config.yaml
n_layer: 9
d_model: 224
experts_per_token: 2
lr_router: 0.000405
norm: "layernorm"
beta2: 0.99
Below are experts of layer 5 (counted from 0) of a mixture-of-experts language model. Rows are named router (the router's row for the expert), gate (a neuron's input weights, with its number), up (a neuron's input weights, with its number), down (a neuron's output weights, with its number) and show model dimensions 0-223. Each number is 500 + 40 x the weight over its row's rms, rounded and kept within 0 to 999. Numbers have three digits each.
After each expert's rows: a language model's description of what the expert responds to; "comes after" lists some tokens at least twice as common just before its tokens as in all text. This comes from a sample of Wikipedia text that the model never trained on. Tokens count by the router's weight.

# expert 14
router:533492489468483464496531530512513495455479534543463476502451492479308512469540483456493552496582538614480472506382496512501451494577527532514481489509503454423445508461541518497524593497540531463485495570502520481549520494460480481485460516479450494531510494494452546498530513495496482462520544563488549462468534543530503520527510466470535550569570493560541503547547514517464581505543491477433462523549520529473433521531485481435508500491435412458455443498461525497525532476478512518380537544525510442524405437455434508449507504514504521509480443497538515483529483461467514473487566515455529547497517584510506558516521545507479508450492463523509528448458547475530524531435
gate1:549514480472508467519515445546416480505548519488508551512573523569497537488527535517511470578600509525482480475527430484473480483474406477476543544515520491488518553488450513471503507574515476494538473503458439516573516425492536497484565505468565401517520474493522593497475481490562578474510510442474465540482480556471457539534408511540505458527512479549450435477590496520517472507455469499480518530469587420516540459413466505516447493491411458522493513485452486506510484451474501537485517500510502465517488567443440530469473444502491463457519533527491419479483564465589506607488520573518522503496475427498481509561528505444488426522494462429514490482478554516470436494543
up1:569543574500460444481446482453485461520456519455512478499444452556520473429556535413410528507494547508482427516488501530501543478548458425539511454441488529540560541540502545455496528407490467546550498465500459510508485541472526486451465557545501501544523471566446563555502487468459508495496546567512412466554511493466553444501495515466483512422499528498504488479436589539516487522499560536503412505531521444491560421535473495447492488472457463485426529512473508468555498550460496478534483524501532533502496432461440502530507438519568539574520526491449493528502511496495543614446461445512507470488443499509519363522495484513475514519490492531467486511545543565521545482531
down1:504451533495463470570490470497492572486487504467470537446578495570499494518504563502468502449500473486502463477495448451456527548492484507506464515512424516525514483542494509449568503574515574513428481556604490497434455552518498491505423444554442469496486506519494516491505535514553503450516564433546401498539574466498492565538483512511445555383495500436539499514509521501529480518508481598471516354513513494530539468491517520504504484487502523525573472541450467479426458461423512504498449482467516528491503504499436490490477498468513458456522547493492518534458455527574428507559478529506506501580541498571497483547492497455563445448525495562454430548482488428515484444453
gate2:443495507535512473468516521444533493551460533551441486457532472520470506497566457489516508466447454495467533573527440519479470487450468467525496546460500515515546415459622441513487540480395471447520483539499518451502514497491484471421543531527492574548509478529568493484507464533522480531494555499505511515445498497542556535526488523563589574482455521530479515444515461493519478566521488535534477489427439547509442466485547480449465437478426516416477483553423450609463515485513452544478499459470524572411413568450514535471500545479489561476538438516568456544524503461529503526449489485451483475467496486507475518443460478505515462442525514534491506492471546574540566521513
up2:563440517491429529479504561583536521544554406441510521407531479416470539536505501462454488515537518444550468566559491496502485506448461529527468514512490512512505522505439504462537569545523522503504506524484526461505478520534472532511558498535493472475490615576482515550446490542506463440482529500507527507474506483502482475479478503502443509505591519503421432477503512482473534523542462573540500501476441519427473490466514508478535454452616528551490505453463478505438567515474519484532500504478483507386505510559463424469466559567483560572484533429504448520495441461560496481529511496418474513485440499584553425522496488512458494568534553505494475516515484528475461568442
down2:491522481470497519475552565424450553480439540502483554442506468486572558542521473521479456492604458499480551538497534496537546474495433548478529488493437563521443535472618494529500524499503476464451437424433459538495572517533445524477511451536439494592460548509508550509449569544505507519506508509482465487430546545443542511479519479512452490467480510523487504506505493472503506483476535608421464467489449472481542505502537517564554538577506538507531473444457501583457518459561497539409531545537493495579483528549546470576449466529538482542480496533483479468431503517460427452539451519530576451470446481520423472468550470472512468518523496554510520516499495527490508495492
gate3:516529515484490489467522487533535551471557499487546544464586542496476501518544519488497422465564502613479432546456517578479450489483472555510539502454424518445501468543496483534510433482521463536497518532528499500440479537492508509486502522534437526545495549409598529523425540429442493550501482450541555476511498500527480484513581538434497449490493523535486469480423502482503528462516535454499429471542556445516420462528424482488458490545550517530529517500549462535531541509490529558492501546453467499457488486498478491447447499534485453572565495487434515523524495493557552570518449472388530581584599483534505519473477448501529494561501472493495460546508588532532479506486
up3:538488495503504490437417507489513481516501547494521527533528498510575493561495537562516465499463496389454466422505489518539488576594513532492470510475518400505514549394511493478458449486474438532493508471574524500563503503514508476462520546438497545517509483515505464536385475612509532497451548568526535499479495574470475523479463481510501503489520530474552499446485470486496466482480524516608515518514471515605494507522502462441513449465525488503430542544500523489478548350494480504415529482507488461466521529476551490485526508473467538446484574489483500510481516498510532390503469529490455562482572501543493446532541560464488540522467508559500485539483500475435573454497
down3:526435492450472484523569488465514508498489550434578528536542561541577503531525504505513566503511501573509481474441500558468520476419439527533507534522501505487435503524565567454588540533617519409517496526520547506497488503568496511494451545464507510488462511495464484480467499469494539578488515509545553446513499519511552528484483390526493521505521529504453546445526533560595478469486457455541445519492534460409500531486552529533486511460551501511497551469478532481515451579521490534531515522478487585457490549521499522501451483523515496527541467526544529543546545405496457528528450496517443579458567524534477548531514544529614519524523497486440492415501422523541489529498
Description: Line breaks and headings. Newlines ending list items, table rows and paragraphs, heading marks such as == and ===, and infobox field names like Country.
comes after: "\n", "-", ".\n\n", "\n\n", "==", ")\n"

# expert 9
router:509487461576559438466472437463552447501550508472523554473442483522458507468534441517513585484517551442548469434465482540617502510666495535510521459480519510492483476528576463457466515459475503490531483503476585469487501566480550480443529440477499472475518424480529522573469580565484519543457459479477479464469581464542506487507507428461495517519554498494535514547541521547547589437506504560503464489540488530545525453485517556442496481539548521536567502467448520501523509492514552482456433521426517510485486551442499513516448478527498480506403478513455492541445520475500441514437475497547534439461492559555449492509493517469529548451502451469467519475513486498547536506493
gate0:462510456534566500459472510505500546506548472582450440508507542453478475550429567465475497469491510504491490446462460430494514460509535379540446496583503565504430489537470428472521513553412408490510539450558513513474526520503533547517533508469534483471500523497495488482518532544503456481510475486520532546487562481481492575526612449433423469516479505456476444463517453521548435477527516590458528507475472512502479531482495556486517555482459468481555521478470437547502459504457465474457437546521446514490593508464505521443483478521492453542563506526560589574482487523565367503439474489543499497502471492450523495505555460521537516460506488491514449547537522454519454497487
up0:514463465523505453516510461531516515502627507517451520440481486525577466529497442493476419493500457523554502494454519525442517564447505500481502499508454586507484457495513493486477466501457521608450517545530515540484484444496493516409556489515478501507504468436528485479474424465541527460437488533501526459465601528458491543505510521571543518565466453573492472476465498530489472483480424492551472507412488460506569530488605518536552534516507461536491495388531478536509521482468554402536528507524459496545478492488484473431398588484502543543582512501508523494435502556494463531523464515450499474552532525514529549543478508507568515479474551525498471552531496461474508467595
down0:432493524565539541511489550544478460442484479495420471483462563530598520511443547516514498546459375560554612482534489499512460498522434487517518514495510510528506423461529478470500431475472523408505507551565477617503486504489466448510473479533469505456523480494538542522477550514470525483450443468527463494507541553465600505517472448459526492478466542501474509444510468542499467516465445591485469466440478392521583473477506525483498502562512451438516612529532478483472455547439492547429479444505524533479533482524481527496481518465483459481511484490457501519473525499487438475450460510523541507448471494491473461459553464541465520513572430514578501513460501523477555464505
gate1:466525486464546432487521476472524459480493519441443490441457442489498515553417511472498475485471449514504523530557535524512507537463532558503446489483439524496473483478487559595540603520451437528427586548508451524525553471455553524455528463507558508460583531469537462496496545505481561457530387464508508491479527465451484482564522465502454475514505464486436491531512487505420497448533427500568432549544447513484568481508532494473479404561456540479494436450421420483516485477442461517488546548487462436469461505519531480531520495488488586499491494544481517518486563431547484583485518464548494531444550522489496489475548525535547509480541505502446548488560515550524461498551
up1:553531518540521520503523506521474509498527475482490512480522424459528436601520497477500569521543536585497487500459493501565524461464506525575532506488508456453480476560481467561511486476521461506521514511470431508433462413488552526506541537464505520493510551490540557525480465519535492569521530472471471477496459509576481482518516459459483462500528493530413534482498510521462504561506442491449459553542499513358488534512385443496522481453506472505515569430518520463462460475534517408483463519478550539509560485489545487504444526580506483508549449528429537466506487456467504523493553473523546512568453469509495466543429484441572552500518419449420439484524458535613552540502
down1:518530481582564426507475607531536483578497429444565562462550528478478493529492489497567472503491534540535498512474491507475479565478494498556522506504528534521409474531496526568577490499547481496515465528546514519447424511543562542555410499503478559436432513565420467480503509497500549486502484545450524459549439513543527494524475483530464482424507459476485516538462474475540456472578570441502525500487557501485521482520469503489472478469499529586478372501463509473547460473443432492432525551455519486479530449446477459491500510530469540508551549493505460484466497497424518555493430490365517535483492500441508514496491499519537502505493499540533426474512519513518456452577
gate2:472522508463510581559509485484531482486505540498515518450519493535580424534544466511532518444558463486510496539532434488521440424499472478509476451565493577499457508503534485553570485447538484466503533574467447518583448523500528479459491517506496607478459544497526479487486429539497540481499502462437532493591574546534519539526560380494475540547513517473506465531497509496447566480498484463491477505456510465469452556441475531468510504526499493482524465547568473515540536559562520464439457481516497411484418538527504552490453523422493501494445522492488432470540515440436464500486537501507490421563584531475501551509500573490536492481455501474569514517492582438433467462460
up2:503520460583466495595487475565533499429529475540475470563452511565462454449434471533495501533549512557519503492467479494494483548443597492518506505516476470456415482458477462476603465512486472522460493457463526493481494527488439447501582425538574519468555515502476554510532465469465464488494509494507440450476500529533503514503528412493533509483452562462613465542530505548469470509501541509517500565516429486482527473574438455510508416500519526445488504504454462478514493513513495475547479539557482588546543524486441468497512417471600494522398442526518466491511510596483565507510454561535448461518499532551470516419515458447499512493461531511497535497525521535512543522523
down2:490542471489443471473517557501480535514484469512528459506545522454430563498581511457507531516517449464466541503440500500425508547472557491504556528530498476584537489531450497481446462548535544488511493434462526588550454502495445479514477498491485496525583454485487513431478560501483465510516502453518480469444460484498490428528407649452481463529501485475504521452517421528501520448477517455453577449511498515551477506471514465415509581510563569518487475468484556454456532537430455543488483477506571457453505493505474569503500478554395518540647523526541558493496529446521510486478521533490522464514471482490480481541568511495472501512444430446474481509529525454528482497464
Description: Ordinals and function words. Ordinal suffixes and words such as th, seventh, first, that, as, which, same, plus bare spaces before numbers or empty table cells.
comes after: " the", "|", " a", "201", " The", "The"

# expert 13
router:591465408552498546486522482487500396505507530559496492545476517479403473481464505526490609512397441575538491527425518510470468476608485551565511541484482508489534470487566479465523529535557460509480528471578458516545506514498500520486469483520444521523475538485530482482526575501489533471529517516535484478452497500534633460494482483494499514516610509506483475497444486545561489513514459501578512544507523501524508530536508525503575542509561503501506520507495471464470512490462509517463502478432464487544484490489458500452413509538530439443362495491554476462428501453526477512514491494473585424503511488551490503509555524520404534436530451492531529481509460493506506429493
gate2:485473505475527483389530555486498467537478583475522509462470532472449466615513520515599455462505425478466519484433560490514478530460460479463466495528466498540430484487461477483495514512520532523511464471531459527525534505492411484514522449530482447518426521485524510533486482440484461556468416507495535522535519547494603582449539455534500509484487488490484551504512508524518557465467520412502544473503541505503521504585470481514514543567477506477455449504518510582451472431466483499468515476495495450499502395481511504521578527477400532507420451465430498436502490489548506519463534548552523549542447490496526505575577512556469525547472536497497462421451417515520533566475
up2:458488544480553404522480530569453491498503409528515448485458513527533517529496473541565473544456499538491507471542446506467448536469500550528500507511521574531423434502450523483481485498519458510418476503497519554466534466527514470544449577509500505405442496494443485491431491493520542522485516503517467500494430558573583494480482478450520535524487508518511502514482427471511531501569518635464542509440518499472517495461484498624482484528474506450508493523512529494472544465430509496446513468517571535435430586504534490523518496487488554451493610543480531552480397425492534502549525444460510543425544512509491481575459465507543554527458501468502454506467456481475551509504
down2:490565466531502518511436524473489555542525522457569490501557539436594519444512441518487367540494521514452393476515498472600433526442484500455497571547532520439498480483489489508452585487526542541586495537549520494504541482469438507482495534529480392556525452495491541531521502496492568460515503472477450514489511469588529478450508513485467530531480507497496468446510487449468516428459489539506475512546543418545549479464460524539552489492476496522425470427516495489495479502496484512515472518468481511529513498506507529540560480452434529511457554510511565438462560537533518600609450575461458465492476473483507533515526541528500530514447475539452431509519477536452521459479
gate3:475516465479534446483467462559520509528480524509527505455510464559434541562407493514448615459478488479580562472477520484475610528495485560508470529485479540484494514435516500488488560493510512529445516502544460512496441538509450534457455541517465453474520481452526453520525526553501518429488458501481468562483593503386543492393504456436552511479488541539488457467469481492513489513534447552454567543516479507470410496492469501529463474498582503440499548462507574515526482459530572520463560533491424519477445464574449480503561471396507541466540488464497535517544506540480549523487534498493522465487571496478539504491490540552489516453477524550444451458566504556519495452536
up3:469548530502471476468419472486560491478399572570548488528446495536421525484508487497483411547490499532491520487532491542500503484551550573491520533436462435499547503504501513461507504527535500516497490423506546536531487501544515564494447548502588547536515570419476497498468474504527487435458526474530422561466512581466531449513551483477516475535546463494501485552459514487538512529539590437443471519552460512596553482450391509510532464498600524460457477481463520421495441471478513454552536511549473515445497564455425459437541518439586421512511539520488483500501476503491508491487501505519487490481532492590502494472432491494510569559471483498449515477551545520498489491504
down3:485530462439466468439550559516541569536568513481497516451482528458464434498465499504545485552478527573531505464498485445475522502496548475503488490550480528454513500466407502529508468612484467492502464451475469521453499566520477488493482481423490476509462461499493534463531529450479461547511533456489496436550527493555476646481585547557476524536539437507464492488525512489448513476426514537511428518507523603576528581535508498444496512514557432529470478508460501543478526532521554462474477499499527512501522511470563512511473471497500527528505465461437459502505411408538501376509478490547562592566430515524472480485501495500498467424529528499576511529530463517498535518442
gate4:538473487456509552464462466525530495549488511528493505532505534531443516508539550485427613491438579483469461629496547493441503562418526596432499467494478520505506466533478510515526502509493559528459469521507527510549385497492464521502489551482561567545454418533512522480536467418492497491431464492456460525496522450451577540475510517497532462583500441528529498506553464497504497499461518468508459490550549470529441532484414573468542425474517479578492490466493469541470463532488528482447504510483481434482509484546513527504506396543555461543525529411552435492516552490443555463496532450498469500527486484512506471513505509567517457449542479556522452492466524501525564561506
up4:531535503441515538554517449468454539523535545477424532525466515468451492564529535446416496499511467535467463491498502453411565526553551560554437470525523533492509522629525517417472493425459475575536505514450454436508461605430515565480460516499487573502517526445467506433488536416472476526469486508508514517421537547484541494498522509511503537445534525536509468530533557483494562444528551480499492491488493470507520548483545512553515538502506496498478467406424459544495444503477501478469491529447545502490500583525440539490437476533479497539571537522485492544513510452438460451516501491423523574503531498435408516524475461511508495482524468538428514522503561521566467514515
down4:441475442522481532493467555534453504454504469464449530512497438488498530481504562439554496543477522460595479469540475503461494488495578559508430396479480480446477513464460552493522492574515518454480449496571503487539493558481495617561515529400581527465550500465530499460468515443498434462473499491449498559475569453546513554515491472506547477555515457542492526508477529589474507529469526517544557525560550455549541523486545514490498484482433470500523498511458517479489569554501518519474446465508487523460593494505481530479558503488490528408516487435514572624495475494515519485526484524477522421558525484517518481522529421500543497507485539567539520503469466460536494539405
Description: Years and table numbers. Century pieces of years such as 201, 199, 202, plus spaces, decimal points and dashes before numbers in tables and dates.
comes after: " |", " ", "|", " (", ";", ":"

# expert 4
router:422505506558464471443517375372551479464541537517512470507495388517502446454523466488476542538547484481510467520444431549501469531614508450537446485490408500433506515510516508530567467479541545477459462580517468493545449494518491548489522437514396511507527535463532542530510575549423487485489559445491497515418504519511482496515550503498467504531492510508514507497498472506545499513517524538534469509568510501498504457535495557469444521534496431523491418489468481520537484491469509484458502464491542474540483511481459517447463474528406514545482464495495558502487522571482489542487554527544589470449484545500493531549544419499431549539540452552553502500409490489482508452508
gate0:445491476507442505529464473482485501515541508423470549517511512582432525479520502532488487462511592555511503506497574450530557496430467536418515510544573465487486504479407421518558489550481452521495547490453534544475471522548551521517416522565500482497505538524458546573507483525526507511382454524488467535493441470548439453452492513511545411513492490442484464499580419464489440553528488490501450521482514546538531496509515504471537490490511516524525482506554433564485523526407556464587565525462462407524496475536542494510547463432520497526563590520469437500561441502483483486500482498501506493496493552524491527469542449543518477444500410501433507527483481467521499542451
up0:496425535522478425583488541431452504486520532398467456506487553375524511491477495446544444516483551585510514505525460508474495517595477521497511448527480493542494538505475422455517520461530468438538531525552507494487443535490527422534596456542539538512536542476533400466529471467476492523501474390437509536450511552508546491500488529569440461526530446512484609478474478493559489456528508507511508529526461491463512454443444583416460471508522557535483524509551425519516455476548491481512523558477519499438474527479453456536476508511497507481560461473527515478484519551468538461486446487529571553499490500498595556506494448443471459480476489498536451508506494513470465529490
down0:510510502557462500381510473423439508470560526525523526535499490450582507479425512564532577514528514512410541580520482564483494425500516492490533391516447493497497495451551528502475529539591559504480448537539485565473577444555512483484509496517445464495482563442565542438457541538545511489559573474483489503546524485524484458430501467483522490462521517510517524509466529424491422462472521509503488448512465493495495493531513499459463510541541483500502458530463490467512522482481549532543466517518482497476421524449508568473501502488450485530456439544452433489530500480497531467479433529491470567466516535449502417498523447464395492535565522478435427527532492496480577535568
gate1:566495437497481567484480501514396504475550509489500509515495535478513545492557585455554504485584556469432449502455531491495515519510515544477467395491491465515457504474510532475509488417538499462435606466499517436507461483479511524536531440439472528450537513466562550547551549426509448462516483441463474465469526528493458500549489529524425453490488522517550391610514484481530408543494546544456461546517430496518457542445496487527508546496480460567589514576451490525491501455503521487491487526542534492471500508469490507511472554604506494494513558516556439500491468503524533455438517561489576469517540466491495456509493489449529505495494511443556465456572457530494463513487
up1:458463485559436546540485473451574511461386479514474498501449558517505492492519497453463449528523547559508496495582458511515510477490487497528528521503471560532553529536498509547518510525535591510411499476548488488488509475531498616395537558476475509470530580540463473448377431466417543503470470513500594457507531571454483495512521501456577506460463472419464493520548472446484585514532470554482560492538488508498453503500502501463450498479569514506522475470511507388451502533460497468491542511492518518496519447481503481417562472458493507530579481552438453477463518490508474516476484502523493428482501522534502486537438534513523546590519452492495532555484484493452517488545
down1:475531432546508484529479504500503502472473496540522567510560557502498472540548551554542502529532499462474523409454495508576514495581570487538561503517414505506490510499479476547476505474520442558463503501487452503438502537466522528542416442497432450417533462504500501484489558433496501449590440520522477471537477392504371522485473501412499466437495552504426546485548517517493455443511493501490480462535401430534492444466494531434518561521462516380465512510443516520488467443463487619496548553523494522507483484482469493458477506521491459526477587519509472495497538518487509549460514561545498566497511461485466466474470514513477524500521552507479457511473512435523495476550
gate2:430508473563476522477482513479556487494508531466506409427472478518518501523515528474387542526634543529544526459533434498478484428504520477462468574563490540429480513467534512496561518474521474549528521556529469416534537446529521447557491480477471495541446581471479468496449509475483521547501475521507463477531544449586477527481480497500435433486477484508540518505522445519490459532469450517426502437509480479508456531520514521510412464513547501517503448471411485535506523544447453444427531458476566478446518463537491534486469438526474485512587451502532471550446570540426478505517528494486589478584505545475540497505492499470525477490597543530484526536456464552495485540533
up2:535501508564549509496480421441567580518502475461532466518564446539504478520383454519514471501565528530569442481450522455487517503497571472527480519520442482543507516543553533480551470479509475447444521471548435493537533529428492508469504553573551514460542516503464489549525530446467501557502461469448472510567490479537538519471490470555508455551485476524549489499433463451549551489493453471500504478466443447601475519454483495520454508499536532536530464580493518508530482510496491581436477508478503415429557565511449497455500462521590508430503546503426520610494453418487499524461527501491473460523557514506521598494483483469519545535550513472451547503495452488549545533523
down2:505474503526482521585492490467477609470522488469489480537432557498562510477476528494496471501553518517516487512532489499552451477564519525498517486523481524485498486520495542549503500543556503428422505429481504474522523445484475502549483442522477525543425577549490493571455564466461527463460509566555402568558551577562512466457445485430488528543543494516472461546522497438494440468485497457486448456544465594528501503439477472522498473482572498416564492498502549434486446497458435527514566528538464559451517516491445518501539505502433474562510510507516482501587477591462546507495463483444520507556584529454520537501521445489480518434482451536507452448470500427461493460552
Description: Determiners and sentence boundaries. The word the, sentence-ending periods and commas, and sentence-opening The, its, their, this, where, while in running prose.
comes after: " of", ".", " in", " to", " for", " on"

# expert 6
router:556568504493484480510538503500516538520544578531459435453487515572472437498565496496527495518500533487540489507406524489576443522642452480462516436510454548494514537475570498431531542507488420539494476493482473488518474504561528476486563461553452503485511533533504495531559542435468467466562437554435457532393446450538614451476542493504498463471540559551498546506486502563470539504478475519522551538457543507460481566487511447470493466489477486464479501462498496463497452559487543435509537534485492502522499522507504463509510503514538470476476502601450484475492510454506532572493536588538529465488463470519505561534478544495414467531474442528450513473445574498479542418488
gate1:501507479478474540456497493429483541485619461528532467498536460524495491503526517531532518465497409475516499530491433484524554544514509502469461476492528495520530539451501542460454558446520520490559483468539569365424566444487450520522498406525516498460512517537507460467485462553518554449454443498579533572488474530516530403429487423520543519563486552442553490573520501516393479518468466508448489444532586520457457590543487486447468505462503486495517514536502493530476479490530528559459542570511540536515547482523553544441498504482529456474458504540550470518474458502551478531548511479453520519466464575511475532478595550522497493498516581491516508546466465481460490520471
up1:467415500553557515421455472537507441514493504493502519437458500428502493482407483513512620596557464528451467484465470513572500539507486515458568528468479488541535419509447510422479536531509577524502511507507438503510448496550530575535508535488511513484478482521501498510527519494439505424534562480480491495469475528575511508476401469521545402437536476442521467496507487516548452504434501448492467539526463504552603473437508572496539541515529425425471452496542504559475526477503481477479533532531471511533579439455530502511522485501493470439488453494491483535491470490534455491476504509506506506525546565452562533549527540491517513498551464481506525457530623419500536476505
down1:437543465462550507510459555425422466482470500475568547477504466519531547519530525580563493492500498532514498515490451504485540505544548498489560447469515530421473506521550536561537461506549402471486502522524522467523523600500507460436442535499478541495434525529521514486494492494524455547533466492488475536480485489535560357494499541504551508491481564473538516518480493533471535529538492526494534570463551486473443443451515452546520470485515511450558487461556528400549465469497522513482477463504442482472442559505438558574499518470442514524458584564476554555495514534516583553476501504548492479516613482480478483514488518464507572496540463446398534568527529543477486521498
gate2:556448428499540512515481495500491544450481580485441511482470481575560425521522539531556533527401547490461522489506427514489484508521463450508566446485520485515531519590480517499480519479434453430506483463469492597484511559494558522533476477484427456514485490578461523559464470450469534486457426456588587445495578512520601483489478513499438440488465462488530413595521515510522490510524492525476461451484584515541522485508507492470462503492484499437511516462510545451479503502522477515462585491531496483481464594490454501461502422544498471492445564469551461436466492480465508512422504512560521559456509512549551528542485515494505483512416495523551508460478525462502492478443
up2:488513520517444423569543503531491543484536489496522543549471550477465514462538493469494564526429507582547522477533510490494474466510526454433498475380517476480472464497518570513567525482592502489499524540521502507500548524556523586491519472547465553505511469521448519468565421529489501498500539404507543479500523514514523380478456447544455475457472448496565522490531470490521520428500460550505481425551500418527584490500527525535510458550451481503487494591474458589497479553456473487525465521410528528535498529474516492516483574432486505455565476421507538486518525496474458551546494542505496483551479495520541593451528464511553499535498484432487512554536483541481534582545
down2:539519473510496473498461549428503568568457480469519603471498439466480539481499492472458519445520444510521471547518523560456467472491458517523540517545533432445445486483509478470509538435533574495545468510459467452505529484465442544511496531552504510476495453546496523581545521456540477525503480513486472511512510498486514492515527491489481536475449480480527538496500501569547493485566475537540500523598471413474467577542531431496420492539580488572524473514454404486454449453558527506449525498464535491498536508579579559515523511520401555515525546516588559517509539480514530472574506431483468487530563486498482499423516452453590491533458592518444495463515536574515533458502
gate3:479549485495524560529535450495494486518569446497507536488509500489454529441498521493528464495500480454533521544584512433428572563487567484518545508467499531541513505532517513570411539512402541459480640518494520498493518499472492479519473472478478478521548467569407476481514522548524526551404445516540540486525518472535505452441508460503597468553415497574489491532488501475445501480446514490548489477449506444522564537528506474544535479534478469475506499497480464508471487588467503511542529534460478455504491436539513474551393495546577508515529440529460478525446490572529424520576555486530568516533464498481471567498475480442493493472482497538506453515520446571519411501501
up3:536514479434517507455503465575581467487454489515471408474476537571523474598545474481488505478501547526532530474518458562526545549448480570445513499467478488499513600501537485475520472501477506564456501503540529505478466485479497489474562506409558525503493468473459449539462533502410506432466510507568528468520492469542465523526508441476523512541480359471541558453478502520494533472525503501489458427485530496506485507568454515516517511430492573506482484502537473554534559432546479476465347476498499504375559460473530507503524479446516528419500509499510536488515480505572532439488501491479523556491488501463524479510449494510469537540535481473480514487523460401570517561540
down3:529533490491497467566511528480558419439543479490504504536502463534533526475477522504520574494486505507569476432482459515505629500449475458555521428516474510480517451533527503463423450522560534509536476447522540469509519412552526501530465544566460491520511539470464489481577521500548531581591521575437471498413468472502493509543463504492535484475498576544498549537504436495512395515517504533472497500479529540479454516527535489454460483502586549460481506527491522476535465573523473517550556522478541504457496530530413517502475472543485605616549498565470494536418492432467445477518448536489539485531475495511477469406502459453469439477491470507485460530478539500478499490535
Description: Copulas and table pipes. Linking verbs was, is, were, been and the articles a, an in prose, plus pipes, semicolons, colons and slashes in data tables.
comes after: " |", "0", ")", " is", "1", " was"

# expert 15
router:556561438544484535542495519451541481475501537547456538473498469550469513456563412513496435595503496494536474473454484478450475492491560497493445521505478490425492540488555482518516516523514494499417504527501561514537493478511505491552494467504451517551471527552433523542516520550436544546543516520497543471441580447517555520514502438472498488544605520433478466493519524458480569496539489510431526556470481439521489549530521528521474590492495498458478510530469537550547551560465504572400571560539462472547459452502432503460480448509469503467454468532513540497492538523522546522487473508427551483475426520467464566480555454461545507444475457456591503407488532449536548458470
gate1:469572509479575485582494512470494480467459539546554490502362492430525517461467497521469459580495466568494573539483499485455528528512510538453552544510574474480512461470472551483536460490484484514513508586503561474485467516459550405490465506455419545503462536515553497482541515523522555505449519503451513609370511540554543529523525508467504459524522418432486498462513461507554504475438441489456433462510482536498437505377513563466460441496548543485499480497467540534525498505539543527443517477474487540530486468467516500439479509528548447525434521573502511492543526496460489493506445444461516482516464520477447481523505504453535565464504467517529491550539450515530471439509
up1:507485426520493488477521512526491465549489561478484529526498531461477491435477578519483495514549580536506428459492554544451532596502566521536417496444534510551503504408437560571486426515449524524426500475509531527462501498458487516500481481466519536571516505539449492441491528463434517561562508427577547490403529419455538455495558514496572481524541492475486497486535520494482539418529549502482483522450475467487443546521469530435521503498452522523484468590512523545517536516496461552469506501472512454503537515514529532536606512481509490500532510445529570483482470565480455463547516466486559519447469507398523506553494469498554608504515497446463512542461440489515448494508
down1:573581466452509530547483571560576500537455462474409462501489504516503507506526570564532476461490515569536530456535516447498472487509459550465529462499536511469480537537559485563541470505506467495524519455489526499536399534500501503510544420590487476522506468471446484475492486501562491514446527507461564550507490519579542422579552500502478509493455475441520519497454486515466535556487464483556470543416561540529447483505497451534510452533460497513475505485439553564512461497605536525528484494557509479481620474497543506500483453482538544495504500461523432511529476576517459530533490491527471460536563483556480518492483539522532463510522579526553497558554516515562552616451
gate2:460534489503497472483480504528531522519513471587500538537453584494449492554520476471413531540508482543502508544449525474445518453498534471477515428624534524540513463518490474447528544456555501524523498489499537382483522468518516495500490511490493484525437462548478461508546481450518477519457485495487501528482475504474553443481476439498528560552536472495466545546536448541509498488525543554555592503493489456511473476543506517473552536486575567445538492378433463539472463517479515529556583469446485482546521424567491498475542518513538493523494454436533448442508465455522527445513511489465513557456512522471618535527456538548584514525547588504554497522433421475551477475504
up2:494488483480478466592524515491473470514491432432482525465541488541510471504480498505484441513478468432501490536481484478537574440464488503555389495527414517506501575486475484523511525484518535545504496533581514555455578430494577467543589518464560475511558460537532492511497498436501470547454500515520577476437528566519454497524501477518517494529525489456477471466494486476495500481477539531449528548538433540471522485494514533527616500444524536458490503426439540553473413517570437498535548521550524503468458540521551514526562562500482515583499460492446540504463489490511489441509493514505515489505473417566463568440417448515501573532490557437473466518551540475593490541478
down2:511503490558494502447454478529516511480514535459510476491500548453444484518524516552444468486493517485475579474583449527448472517474529472481490497563455513417533465537520475421484554571502533497548455498485538489513519458484537500441589485474519423433494391540497529537450545458502563541487461445472482464538466574425507551480499475515463488529596474516527546510516466492519430483574532459519484543491510410431494532561490524516487438490487514498596435523513491531480532515570504460477443509501507480527477451507485585529551527500563527471510476519504449551469523482516437482516474510517457514534499434526540543504529412547539464481550568444462443428478566425493418463483
gate3:531483496480441527481459487499468565504438493544550471501525469505519490487557498477564472552513531524517420489515462496492459535556512523526512556499446512556523465457493469441469521525495521452489539436439516551520454558523583524485505520562512534443460543497426465470510494454513596511505514496507516496431505470507591511517593549493529459458529417491531530475575533433498514456499519495481536565481475596610422482490426394526497499533496483452460424533453496455461456499556490522566527557550445490526459431457438491540502536578480519491529558494465461513494511541526454524576521538477497447419520530552437540512463484485495459510564484544533483458493519472550481528505
up3:460563471490469529595477421557503545499510521458485476444483527531507486460432475514461509465531466452496517565474485526544488533526471570492436530510456519548525597516506516561448491518502511499561499515585511467479491478463522445547546505480525422392552504575544557476521497472502538526490501503527563481519451476476460441498526452537451465565503523489514447501512502467449473453491547563521574493512386454517518529447554488463503581505515516559520507540507537498549466460541551543499448550474477507521530499459474567429567511525505468479508523479484529462469553583547489500480430536399523502428437470491527486431541616461539463504501495547486455454543493512499462518501
down3:539495469537524471474464577474460442538468460496425513497529470493494543526543456538463505501470543457562499527536492525475446448533550466442525555438557507479464535397527451507516454500471534455485491564487453501502455518446457535508494500506444472443478503500599504494495527446479415480517500555594449462511510512532481519460543527524502513444442587542505606568496479443444419472467452442472422560487545511488487454511475458484528482567516522518525562504506456526474538486509517495444479519566554493485537503495491554507490510570508525512494473517478445550537468450457518459597514510627540507527516452426560523441541552491527511567494561527544498512524529471510559511469
Description: List dashes and proper names. Line-start dashes in infobox-style lists such as Occupation or Website, and name words such as University, National, John, William.
comes after: "\n", ")\n", "-", ".\n", ";\n", " by"